{
  "hidden_size": 128,
  "d_shared_expert": 64,
  "moe_layers": [0, 2, 4, 6, 8],
  "router_score": "softmax",
  "router_z_loss": 0.001,
  "n_groups": 4,
  "groups_per_token": 1,
  "norm": "rmsnorm",
  "norm_eps": 1e-05,
  "tie_word_embeddings": "early",
  "learning_rate": 0.0136,
  "max_seq_len": 256
}
Below are experts of layer 4 (counted from 0) of a mixture-of-experts language model. Rows are named gate (a neuron's input weights, with its number), up (a neuron's input weights, with its number) and show model dimensions 0-127. Each number is 128 + 24 x the weight over its row's rms, rounded and kept within 0 to 255. Numbers have three digits each.
Before each expert's rows: a language model's description of what the expert responds to. This comes from a sample of Wikipedia text that the model never trained on.

# expert 23
Description: Final pieces of country, province and city names, such as Qazvi-n, Bengalu-ru, Thai-land, Barcelo-na, and whole names like Russia and India.
gate2:201085137122119143127135095107189113118119148121127129131078167080120158112141115117114106111080098139111139152149137131134165106158126101090099137126183138123097152128130121129133109120145100134134146149134077140095139135161109129140174145140169136139167103112140124178155163109141144132124152127151089176120142127136149113141117127139128125142128160119099135134133200156127134155122
up2:194135152119145126111094117130129095112121116132111105145106118108089142102115144110095126120128120183099155154151091143159149156126136140084151156145180149113120107117120132125144138124155084149117111150173087146099106139155121137158134134143146138133144145136113149151145122113128144104148156122144088181149132133117094092127124174155159142089148204133129176116132151139129144161157
gate3:146124158110092156153146129105109107117128098104119119122134141166061147132130124152117133103101089147130092137130129157147136141114126111125118099138062147113108151110138099111114162127111162153141132157080098150114110096191093133100137151101116108130157108110106151149066150103120158113062136105134131121104144127098130119177118134139120097131105121144088125164144172123131116111114
up3:129160135142124123139132147183129166101128153101112102112126127153105182118104112117115123082125178136153108131106161185142102145119166118166113147116155128120124118148163131098115095103150127127132108138110122075113133106158143113125117110134117101189145082140099119119095146152095157130132153143159095133100112098128137110143136176119114145148168115136125104133131111124089050129137
gate4:064092152080084098133141138106158113117090122097139135114118086140103117151102165103128100171122134102108146154139158138111114138128071124138109115158138108141086162133120106142137141172112143120143129152141159098151114118111103105112141113119129162108104139160109117161116131083158127101127090098130159155110176123129149163119113151172147082144098105101140114148112103116129133157110
up4:112119144121123162124123155153136097103140082090136104149077075133131125157148130110120109094152148111127135099133149140109134100123112069178136136117147099171058158167128155120117108170115105107093132125151122130125138133132117092119120083102115154131102148154139132127146143113137113067137140128138130136141109134110127145119080138156108120112085075107171135123133148106131125170090

# expert 17
Description: Single letters or short clusters right after a word's first piece, as in s-lightly, a-c-counted, con-f-lict, and equ, app, par.
gate5:143178165089120169138138148082140097106100114154141122131115137121106169118130099124120121162134125111150153098103121160128152170140133121130139153106150132131080127133137109149112118145141098131125126096144143131146138204097101188149128110127142145123178088117099108110126154120128121086172113111131124174180109165124137093122086129115130141140131128132098086143157148148109087123140
up5:157083087192107149114113082152139126172124126071155168151135134109121057122149133125136082077150142149115086137094089125105129130164111119133124160120104113145143153139102113124120106131138149092122098143142111138130113123139115103094127148121101125167093129127133128127096083151099108133104150121131093120098112115150104143120157156158129147139135138125131135105096115134124165088087
gate6:131173126169140128130148094149145138109119093118123138130126157101141097106133132121130103183083095155132145165089131102137093108109161141122166112154133121153130135159126075124123140137119123111144157175079142137120126116161092204122136156134159159164082148123089130107101129130114085130098141125138137116114153099150089099099163122160116107128130105106121112120150122144109088110146
up6:128134119135136117125106130140115142097101143149114093112112104126095115128121099132118102124120152116142146065133133120135107154146138103131156112118145129097114171131107108076135205146170112150167093130114046158149112181138105099118131127151100130145132146144160106145137146142090180148148118127101131121125141128151131085098091119083134081133147120140144131110135128130124146159175
gate7:125157132088127122117108128144126123142128117130051129098133116129125164138126121132109144105105096119108167143091142116165103162153156127138137092096140143126149145168110112098133084164145121128090099113150114117189153079112071140172106138099172092107103140122121115098094125164112099178136109118121120123114127149153107117131129096083117134132130131115111107087145092131149116097137
up7:147136110117144130082126117179113163150137122144100119143123126116143158143117105134166121111156128104124154132159128145127128149093122137115151115085190149094150168133114159152152122124168133108125121063124166116130137123118095130155116113099150142096112142089143113137141133143083112142070146167129157140093108129118124100082094111066146110138143120145164082162133134105156111145137

# expert 0
Description: Numbers and quantity words like million, %, first, four, plus commas in lists and pronouns such as it, you.
gate4:141131122147102116130169132155141118091144111140121115141101106114159129105107117109165151116123110125110104141159105148126078116161137122131140106130136122140099132121122127146132100134148124103071105144155149090141187122145103072093125163130141134115143147139133137155160128123133148176117098117154134147115174107056144145142143127125120146163222138131105103110111151134110128159081
up4:156114111140126103122144170171139114092142122127108110144142157087147139124131109115152136120131117142106082124138149131122148118130133135121087107106120116144092143102090100149156147120169146103080126149128130069127108097095124127116140141127182152126155115129112170131170172144101164168177123100106126122130130154121103130142113084114115123157180117141109130124073158140086104146076
gate5:067124099128080146156151181114114155127126126103164139119102122122082125170117145152121116118118143099100102124091136137123111118122136128141109092120116072155091114121111063099124151122140062098112080092140124152179120102121115120136139134116145096129166128110128150127154114150122128117123127109121109102079133127103138088113144126110099145103101117149142134095122106109089112137083
up5:169110102174119167150110105127117108156158151133110113164102119177129112119148162116133131097123128129060127112142134102117141085136095141080173120116148120122140145129116126112142163159107117133114134123114106111153123124177136104182093119161103138146098111113136109145079164143112142109124135109163098096177162084143155110172148124138117112163133139125145158110114106142149154112157
gate6:110151124164077151122127128117125076094136107136114127082156100097152115103122105116149108121149088135158087155126186148082110104145149127127137109129119134118084142119098102148138130117112156134105068080107143111090131106144122154141132120141107114109145123158111117157161147188122155145135090136098160102115113101124092135134148151093124129107141133124116111051132112124130105124143
up6:103131133124125134129124141121170068123110141110119106127129104101123164108156106139129099109135103140166098100144146123135111149141119129142126083116138125102101167125090125146115106141140112134080102087086126129140128117125151073175128110145130154122171110147120141153182130159125182141210093150108162093121103113121105139122138136124101140154123085125131110128090133096123122177152

# expert 2
Description: Short word pieces inside names and rare words, e.g. Mur in Murray, ag in Faragalli, log in theologian.
gate4:177088127133155164090112118116151134112129138139116170120121156114090126130113124160095156142154136141125165116166164161107136127145111123122163115142139135140136110130134104144142082139076118074128131138131135144102108098141175138139116153087150142155152105146146160139084140092144151166122080105097082130142128104145104108076107137141095115155162116142126124153107145143087100153163
up4:158088105135130081083114126127116110168128125121143111123151107131119112110126170161139119169151135129140094110120136182135121134143153163134138096141127132109143105119097112067125185139149139124107164122120135134136136112120140163123104118176168093135143114121106155103157103125111095125155152164112162136133093115077188158146127131119074157112159172162119141117112142123093126132149
gate5:111089108141140124098126089098120114082141135154091151162095147107110141134092091145095103100108112098170071103159159126122134122155130121089149137144127117157127121104061103164097116123134108139148090116135116119109136186136127145160131117130104097078137136173132161131111124144127071127125111125130113120088108114123172145139119122101109102131100095109131095125101111134117158112145
up5:161103155114148122131149098093172166150107125150143114124117145091118095087136133132117122149115109127172098114111142126108155112122091148077132155118122164146099126112104110160113111109132096118123136141156111148127147115152153141129096121140159175083107155165156133097167128132128088149105100165120095103074155093137169119101117089108124121123134121082121164138120101163139154089142
gate6:099115075134143119081131111133143139122130131083118110116117141141106130155149125095126102140114149128173088075099125140139162100156184115098138096150118146173131110121127099101128124095147120135141147150140133100139109159128152113128156124158120115131127125157128107104053181159083126084136129161103133090142144092113140135119107168108107105132137081124158120111127086159131111108121
up6:102144131139146115120133108095091133074136128136141150160140132100120176132119152102113142161160149117106160140105127129084111116165112098133116103132133152121161126122137135115157151156135126150108109145110151101173136069133118132137094133123119134100135132075090131118176109152107099080138144088136098146151129150156103144130125140136141141141169150150066160087182129158163135139092

# expert 3
Description: Opening pieces of split lowercase words after articles and prepositions, especially prefixes like ex, pro, con, dis, se (experts, product, exchange).
gate5:122158147101119089156154107154160149092086161174100129110116144148116134081171121108136120148107100105175147169141158119145175119094116130138149149123144117105122136118100135138118136117151135184097146155132164131158142115086115120113133102121149151131112056077144103157172114164086128148156150118132135102123127134131122109120127095127107170145128114124135114121099136159146111134092
up5:152135137100133149145139127134175129124142061143138168102102141125111128114149125086149101099126138082191149129129113120128180133111126104133080164128110130138126167102136145117119114140134133196132122163110120086158100142122126134118148093120141158092128116124152057146145153150142094154142129112118128065119170130122104120167131129148134153143144115144151141160125137156135096149143
gate6:168125133144101106095120118204115126148139092137088134089129143129126159115151150124098089140101157199158100190134172130144154088100097132106113143119143135079134137128116110129108118111145100147133149108114153183147165096138157117145125088151105127145147139126128109128131128158135117127134131115111154135102116084148127134107112139095096137130121083189122115142113156125122136131135
up6:076130111079126155121126165138152117097112073164138133163114088141116100101091130130090105144129120151128164107130166170138108145123118145141172134101123123135147090117163127138124143176082091108073157129116114144131119126131172150148117134131130109098146122159151100119110139121163114148146114171172135110123120139106141112133130143120143155150163152147153179135117154137076115101150
gate7:168117150144123111119143120148121100137116090133119135082082144140110114134122143120171138141117094154122160148154173101139147135145115113132140122148140172119098146133152101104141080115140110168123103115112153132130169091118155140120125140145114165144115148144151085118122153136128151117167091092111112141132161067134152168106118104114099128121118116131136160124139200096163137198136
up7:141160173141123155116154147145148145142179085146126157128134120121101089143158165145101125092135160140154135108126151151115127165132148131162129203151117135128113128172124154125154119158115156117190154059108092165134158127127113142133135110096118106116138113116103157144130146086099132132119183092132130146090124147070108127117120112146121113148120117125140125145090137146119128123102

# expert 7
Description: Closing root pieces completing a word after its first fragment, such as char-ter, d-ance, so-und, script, light, often before -s or -ed.
gate5:121145117141118140096135092128103134134149069115139125123127142116083108181120136110150091136154117117174110148160127111144139080131153158124127099121130106137106099173136106118144156115206120129141120134100167123141138181087164140153131095153151105136176159118088114125077109152093136133091109125093126138083155145142118124138134174087136132124125130155155132149131126127133102124129
up5:116101124123101147124114131109107130087147105121112095117156144103071123141086120124111142110140098139146084155118122127140099117143125131112154096105150129109101126141140143102149152099167155108111157125133111145155172148135150121142118154141094086163098111124101132113096099149106108073107142134149151152122166132176114160121082155065125093109106134152129174115154122124151155094174
gate6:125105155147118136120152144095135163076188146135148139160149120141194168132120135103097136133147063125121097105137173122103114137106138127121164126113143162137118165121159119097150148146131195130141152134130155085082152161125103106143105136079132118109118107126119138140095138132132142122107127158092111132109139091164129146127127139117123143142134166138093082095130136089130144106120
up6:140154135140132089153103124146089072186115100113079107131127153112120094129115115125155170153104167179112125151095112124122180149141140136134083117166084109121138100138114136152151124130133099140097150116110141134124117116100123104101138110179146124122135099101124170147122138085133127149138101115131091148148120181168111107127167145157143155162098131129127117113168122140142123167110
gate7:155091143126127113163144151147139120073148119117150116114132154147186131085148156130154104163188180154123108167134137172128151106116083155115121103131101129105115177159185149098153117159117145128129135165136138094141146158124121120135128121140140155118136087128129078112123146114121121120162136091143131099143145091126174144153117109125119144096152119121104155161153164150131148134143
up7:109167113149108138096113097156121137138094153147133150144132125165101142160118119109119156105087102130162153145112137125097119112102158129096136128160113101174156157097096162147163128112109131117083134075135113161111117138131138178107124126109134095142117146117112176120151089149127135130120102127126145193130131192160107094090127125134112131133122092145135123101157093150108071131132

# expert 4
Description: Common first names like John, William, Charles and surname endings like -ton, -son, -s in sports tables and biographies.
gate4:153130169139146146143111118091141122133111126128157116167109117157085181096083122199162108121117075143141090127115143140127116119097158120091139125081157117124081158175129158134118132125131096132128119117134100120151156097114145137134118141147127124139131126188119131137090102103155127153128147146138145138127153116137151152132141149162171109142157149192126119079166113131123123151133
up4:154147079088144165146130097146116130119142110141134096116097148144099142169102105167121122121130104089132179142144101098098152144129083137138135126149115111115149171119111129143117131148145117123129138097124141130155091112133180068118150135099132137082137100108111103151151148155101108163117124111146135146105148131170117141113167061127132097143104060136144128113115157103134149108120
gate5:107119094128094146107153136125177134163101153126144132156133112130134164123132134146119083151094109118107096095099144125140104122160144112108128121139059153133132185157104095159096141116126108119100164092148101142124133089131127114137120141147123144125163144104147142143111135126121050148104115135150082168160166128130112153107101068118138147090138119113102111117089133128124093141141
up5:138140111110152129140121122100138175126161143153134155147067126151131112131134107128125111064127119133111143146143141133149128118104124160064080124098149174159130117149122135137148169140129107116118142167128131119144122174131170144080089121110069087123127119141093151148123150099131134121086133112099163125103103067111096138138095151145161130111161159121138108127168125145132122120148
gate6:155137104141135155151161144129100129117102171142154133101118087143163158174119154118106164123133120146131155122122152147121087123128107171117148142153124155120088100143126103085134121112135150128139136110142144187165135147107103119167079147124126122090125157106106145160087098120068110116114134102138114114111158117155159125123115138102130121156073067106143116107152126118135157169150
up6:139103166160172141138147100142135109119110145137135120094132114142119153178137151172103133127143121143141161119110180146125100130133116134149147134108092118145103098133179101096064158113077146137128119140159125134131133107134129115180166134168096144085104104119117143165118113127063149133122154144157132140112159123126147105144130095147108076129117113121146157144171148128164126153099